config.yaml
d_expert: 32
balance_loss: 0.00504
router_z_loss: 0.0001
norm: "rmsnorm"
optimizer: "adamw"
Below are experts of layer 2 (counted from 0) of a mixture-of-experts language model. Rows are named router (the router's row for the expert), gate (a neuron's input weights, with its number), up (a neuron's input weights, with its number), down (a neuron's output weights, with its number) and show model dimensions 0-255. Each number is 128 + 32 x the weight over its row's rms, rounded and kept within 0 to 255. Numbers have three digits each.
Before each expert's rows: a language model's description of what the expert responds to. This comes from a sample of Wikipedia text that the model never trained on.

# expert 26
It responds to: Table numbers and punctuation. Digits in sports and election tables such as 8, 4.77, 6,364, plus commas, periods and section-heading endings like ===.
router:150122153076100154134121085132123132105053105184156072091104115160113091149147146120136124163144086127147156166128106143134134082131084196120079152108148087079107134107174152110162159167133183177138161133150185173147058145061136091098181116130197078151087089169162160083109146070085097122152137085114174159074162119133141171150133162121101131152137106121134158107081125136068111087150098117088184187115141150097131165113142108169164143135121179133070116169156155123066112135075087197133115107174105117146074138163151138087153111137139160138118128124124152109116089134147118148126118164094160173105121156123164123107156164168151161109187172148188144116111067082142110171129072158183108109143172176107166125144159118178109113177096171179164107145107131121097167064123191
gate2:149068110126078123114187125142061174164137107131147095058158174126135124160132120083190078105125125125131116190136121126128133175082147129143130172124090191107131211167126099140109072128127112107159197115157159103078094092102067140114116060141109140081114102143155137133118130124192128120142077170151140065130134086146099129110127158143100083155154143117103123150146086138113158149156129149135151089152128152115107139072083165190116074105087149090139173166133149175109145174130108071166104126105115088166131058183131134112146117140077088116119132170161129132181101078128160112224118148155186126168105101112165085106110144103159167059100119157130166114068131106132174133130120068152070163146172123129121102185140106122149130056148125050127143113100108098164129169105159
up2:141176108098068064165106124152168139193130082099172119129109131147169089063159123124093131103143133062212139154068140163167153083130200099195082103116112115139160135156105137145062127128132139114067117082188131100138097100150159120108143175058173112078122172118130104137151168155120127114119107162111086121110143087146091134079138134135123089143136115107112111134140126127118141131101097161141120072123166123129122117157118103198092108126101114152121153166170201193178148079142141144101111117106138124063182106155097084168054124137145085118164089125065128192175109128094077136171097142168152095135155137138130131094132077188126154165101140179093138141080124142182135120090150156131157097061140125147128067135113112143185035159114137160081132108102124109152143128101123
down2:122129099091080175094147102174157137113144109151116104130085152180170084087135122138116170116081138143168131122127116131118142116142044148109152120148135112112103133145161116176149125047091165070120126107040098108108152164073162092139153165104120169158132136168115131136165142126139127062048113056130080121131171145126083183122144178150116091156117107115094126081135145151102150184094157103077180110119119109141112161175145150117099127065072124088162100105135158066105115149108113149094053098077095135192103134139158115084231080090083072141098135133140140083083055126096126106164088171126112140157124112168102076141129142121185108113133146113105115151117109174116173128162086117083120096103140108108172100146129142108132099168137133161112095099160153196098131156206142
gate3:150108139077091120158137118102097133119115184145040189050125101106121129103097155159184113088115135109147117130155128049176120063140128151076159133169160151093079140098128137130132066132126141126244112033156120105049105140099162108100130097117144146126098152107181123133155098082151130149135179130182114149139108157103114074143138113125063151139210118127114134137116146139092179140102185153082192113119095150111196160094113087122150075169087112131125174130078141182121145074135076177159138083114117110100139079102109123170115121136096117176134114100080047099144146125170161139137132120133122154153136162166134113074148127138171142119094108148108157164172078120096168154096142126129127147102118125130094134123207179147151109133138157116129162158159130103127157169096080
up3:143128174129149127129167165183048112112081137149174153157147170100080113188189083195114145113101095143105118117147114117128151159139054163134168094119125154106156005128124099145122117109135146122121110143122124126111133112154210124128144086161092110149130134187060096164100111158161135141084095201158119129165166092129085135052126193147095144129151104113162112022073081187121145189101111154131124140115117144134169083167142149195122205113124079187153161119166113111120138211125134136135144145139070097141124166171163164127087143096122150153141144114184131107083163196097137114097140122069084104110124125117145090059170099103098137135136118093071124128150143114091152109117111154152100120145085114097114137151133136115134156095135147131118185122129140132141128164148119
down3:152116141113086046197153141081115114114104107165150122100129111119124078110087128121148153154110134132135143167104082066067097153056124132131144167115148134218099136162154186163109100078143127116117098142117174106142100166139180076157118150118109164138141152147133140110098097115130144110119117194135102159097116105166091140104065077061137062173106134103114118075110123126130136129137174130114149121172174137116121114187135123141084121178134147096112126111103128069071142140138171204114139102131079117139174126113140147077194110085118117186124117118113094099150096156098062141155105160142116230163109140171177108113160149160168047138115121176141159080088116129137073151164172108115107144151182130156168101132194156144113139142117100096191084129084079137162078112116174
gate4:135098151114142184101182090113124138132098116124126149193064029124119052108141199152153086137102170136103130135132104150159101138088097096139148096144108134079079099114116086126082132112127099131111165093188101134142159179077130144071135081103117120119169108121116121097105106146097143083171106142122080136131173145140072164130100154120097194068179109132126110116184157128061104202126194132141118176140067140100112124065157107129115167104167140192119182140173135143073113152157174104143170141109120148105089140144071151132138187087113163098106107112156186079157120099055137094138139096134088120071131129142089055110171143131141100078135144101096154117131111116151102075116084108119148072135142128125119165128153123140127071133094189105104150164101071104085133087133092
up4:127137174153137072147137085128177060137080090134147123165132100121151181113151142120154125149119132145106153166120101132154162124153132180154114175106145139109112107081189180165205136071100120138109085111131168164143105101116056139113161115109117076155107131138165061121141108071146121139162151159074200167105137104088192108166133144132184152134080070133095135167082189114170121079133083117191082132165148064152166112115147129108126115168156146105130094140047149106160199117107065145159192169121181125101130071101146142137143091162174128156148114131124131155114106133123071178151206127142107143139119159126112163081109100109137126144141147140152106135076119147107156151150127134097152085123088100111153112197078171136163097116135118148166083141145206136165117201088157
down4:168143109067157157105033085106146132134115123159133149150120204156111091082099139130135164159121051077162117066134123161100123151135095137165079112066134206130186162062183129076124175111127113082118011157160182140160149094193105158107151164137189135156127119168156140176185151145134128098130184087159153096190161078141081113126114124092132131083140131119140137110111169155166150116127147164103121128116087047168157141119128093090162146119095101093028106103103163125161163139118156153149178143162127129140123109121149172156152055115103112109151093114133141132098118142088091115093128094112132133155088119116138108107137122115089125113147116141111165097124110132133125112090175153173146096205105139157167182128142120105112093176084130161143142113114086150112155086112150
gate5:164122149096127169121151096129148102134125104183156087128127108155119099160158114144125091165186071128124141118144120119162124102087103171084069147160100137079137138096164173109155170180187185177188161142179221131153042113124134115057196121108151104136098122154170083125120130092160112106126126083128146128091143144137127164139124166152160134141093118078143157110075156109145145076127081102100176155123173160091142141141164167163184150112166187141055127170148142149155092072112141166093123126194065081171062167158143129103128123128137141118100157150122143158108095162143093115145119145121122153109117166145190091121132170165088173092181137137140127130124057126157128158112052126114109093151125163164180159127148117191095114154132159170184102169072141119078166129132151
up5:152112124182123147206136123150108168175103129136127137151159096131077118060168121080158136136124082151188133146134139129142118139135187130122140115138098098121075099119117104188129125057122072116111136141122129115166142104144129159098128046090104173111168118176132096143186123114107107097112137197192066089126108141059134075146183198170087126164123124170108172204134155131207159141074154118147118094128120110133153149126148125098103157115169099191148075136135131119096101116141122168120165120098136166098092134055150150097102150183107132147181130137217176154149151155061114156110149135113127124215134154140091110121191099171139158123138141087164143125163140123201145103137119168172169161123145133150118140196152108123177127141142095126148110156116131104090145189180106
down5:169140088142142129213152147113083139142112124132215097139128147165119114174170164089116152203098073127152103145142117134154046152157141137088136084171109058110092114138187090163094118131168146127119121172146125118142096146151087105144085123162140144079157115100116161108155093062100091103182120153100158141138152097114082160179128123147080103160182172085132125131131173140170127147130144137177135074171144138173176152123165137153065165156138126167146211124071174097117126169134150110079132166078154144144122103124155173101137123120105164124124099115105104147161121073117062208178140126087164183190130077127146174145154076135139123062107159125089168134131127073181139100114125119127128089140137141131167107112149123115148089101107159175169123185142120198171125116128174
gate6:164107146122093127143157132118166088155144142175130121084128123168083083133202125120130078163172068140107136116157132144124148090128087155088109118132131107061081138106156151128152131189154178146180169183161202130124081092081174114069192145095162081155101147145131138095114147077140047123132098102133121117102162150079117153152111145115137181141131136073138178122126161126120176109136124141110176160118120154097114183132162116174164132140176163118068137127126131150138111117148147185114148158188062103137121119144136153097162135176127143064107151079150138184133102152125104150171150143144149151110171146184156128115127165183072170109157159172190132134147070120121101171138068157149120147175159205104148176139185115186156092161152202155152064138084130106111171147117150
up6:106162118120085183197085140108178139132156114121130108105120222134171088164160138115078106161110089193097107115097111122166145143127108167094116108180124092092144128159105142139161086116154097127141133109139111058098128107187090086124087148086105151086103075064172146150097153145156131181136113206124155157167133117104130228104113120103098117133162153120145136096157066169141107159130083167162158121187096137118107107110152164169161141114122115170127118136075157125091160097158138148209139185114113110094113152171069135157142136048158153068098100107116173107103145141165161083106122122090156143193188149115109134139136077103085118148120115079143118128163136168098093104077111188210142123151069149128130137154134096139108093111135134081145042150141098132131122126105146
down6:141103139115098140130118147152067081161146125131131108131137098177146136140100107147149087101124184156139076122151189107091126143108114122138111147210150109201097119129128141139149175105163185063130129127111140116114109203152141134135133097083047146153162106074203186118108066192145154143173139122126118179100126153172116087131117113101175075186167079156103100150108111084105088166175143096187138071140155097124128101152128103112056112126134092139162127144126099143121091099135153097104114093105112093122176161129139122125168185138097158146133114116121110165182133104113165113173179151168192159118151128115105152137155098100157089139133126153139093111100133132086127077170145060158139229141156056130142159162106031091114142151136119108107124198115093168146140195115137
gate7:109098088064176060141078150107108141115148142160126097198133144100166109155187139108122107134138113065063068119169124110133093207093086147196108125129142127129123073131138104114161087183122117116123158163138126125224119149137127125097129110076099082133176120066187137150172142164083140117178162183112111122152113104132132171154158122217107155157140145170131197125116109120157097158119150124169108084069134127127118187146138165192085170125189109224118157103122158084126085135065138126114118125102069094100108193145134100137110098118126174142090158100128145146106131073046088093130092117151154084149156130129151134149079110127158121103121107095125085175110125106116116078109121122158146108164130139080161132168109084151131106147126076158137108156157105131138130079091137
up7:165131178117099104113084141112154086112127092134143124163136114110163111092148156137133111090121160121125138132132063153138089064154144131172137165118177136091208160106113072178098126135155126151158137085166132119112119117160096154098097094178132159132096074167113124064135098130132161116075113158094157135112169131143099178099141121060187077155136062109213125123134181176140135129111132145150141108069125135134120101132142057141115137139131121105127151199118149129138212154106168175132081088159144106124163205097128191180123150178140104122104144140101109170089133145146084137149122130157161162103164172112124103095178095152089136064105082131094212066140149152135139138162149146083173082098168096132141050146095108135112105150167128113094160138126176190224120137124109
down7:133157113159166114098138114098130132098155141137151135164118125197177113122149158131096118119135109102150173152159077143105152098188129189143135074178152085129126069141152075176097120077151113080118051134213111149104135102123116149082144189103174105173120114130143129121162096142084136128072161113117148157115150082099164160140163201125133147081132104091129094153090111122138136147135142142159115066164127134178103101174167133156126179119087179158142171110124119124149156119153166132171136153103146066156113152179071159098168120149163097139101151095135130092142192071098078068123166200145136089110140124210094046146072132134151167178118143105097139153115092152149130130095109173095178072187149086072138087073133106143114092149095173131157138176112142106089117115100104
gate8:138103117139128107126097150060092111125116137165168125091045166125123168131161159173092099144134091081112084093144105068135160138118106146154103147128142073130100124144122090124116150103145149142189178179136142126095040162127139086065136100148118088133152119079118111165123116114126089137141117112170098119105137104136176160132168135093116147120137128093159199106101151079077152123111182096075180168122120122134089185128175177127169133128084112163089151114154135154175173134177102120096100105140109144082145143111144164104143111104118129112110140128164144149144089081099166139133093175082100167087153175152141134106128159113113189095217164167123169178167103059186144126104101114108151070148089195107118087062117084166062150153152166128130113117105119103151192050131198
up8:106115177093131132097132119159103118138132114124171107108075148109194106087103069141111105129167080022156166124144145160113097089070071122123102166142080139147114171154108142099126121128138110110113174099163151093177085140136144071145146082086116087089132116111162071129153171109104091124157133139103092193142132128170209210138152152143120104177117105138080112168125112076151130097209108061097170133132134128114095109157174150165141131093156128106128151160119166117168161163176100098157129137174174143118155111129098094173101141145118163136128081135103118155115095114129144120116128124125162098125194154154153162180123106178120161114148112113155093093189130119103070133170142079126135096098154163128083135218084108138083110171114081173141089149173178149136133019121134
down8:081094146121155138079119050215180114131113095126097111115153138161109125114128108133190123058100184111146177125101157176142161151176115164165089160141113125173147133128127124072146155181114151109159111124157139125163065161078103179133118074129127102123107141124150083095157142112162138131120080104114096140158110127161133136138149088165166205122153117161140131154096140087105133154119115049218139120125074117076088157088150117096185115085176102138131131168161097103179116095093153089134035147127130072162128133116112118198074087093109069119103116176123121109129174087112104095153167103145196125113151101137160098168153070122037140090148073149135118127091158086097163135109051123096138141136099113133145122130099125118134100140145151132083172156129167168134166126085128
gate9:145138066178119154115154163104193172136106105132126169114147146058173122175121116100147137112142102178140104078212156147149156182106110150114200119117173094128121070057169139125142101140071140190112140135151144195048094136114146129107155150124147123080121125114100130170174141115164089156094123123117151099158113146188083139106175135169117088056129036112118169065140187174136132130120173118109131139095167155156136137125113165159165130144140134090091119097078064133098122150152170127145167117114146180137109192138146130104122075166112145166080161109193102134134111146111132129097199121091155121166122098125157136122134109071100180125141112126133171120124118145140122142087116178193155169136084130176112107109120111126096123150093087081164199079070098107135078155103100
up9:062108107115161194109116078211086132145111113157142126166114115131137136133121134094124125164113138117112158142044065138159128128093136107209092164131123176165074149140162150102103130100149119115116159100172160072212115155141081144164141146155126090077102175162132107132085091119119122107154156114060110132125154089090219128111137118097113173159057148127176108188128115118176140072133062126126123127138101126135144126097172191112116137161128146106151143146161184171147126126138087157087122143099150148132106113133119058163133152124082153084159094113130160158094158148062083098082145092128128113134177077150129144160123150153137137161107119081091191165151117147184079123103131121085130109100129087149135094143121200128145062118140103158078143093115189153153226103145130
down9:091173194095154153109127123175144120097092149118106096148086122131110199111120076138137091152107176145129188081137105177123099082129058167142085138166098135081114142153151111071115170175092150063147172083165132142127139153104046180133143142153120092172066114143187079102167151116160076133111153143133086118134078077121083184104172157119161164098117108114158088118108177117086169174075133111175117129101135128213184156123129147084171145078141147197116107100147146136116120130097095137133121156117101120181105106098146086111167127193107118170102114124151131084082198152118096085140108174132148072180134149115075100164166145132159164105104095128156165152084134148179110143100069106124069107112139155118176144129135139154099109074141155137139102160081092154141149116146127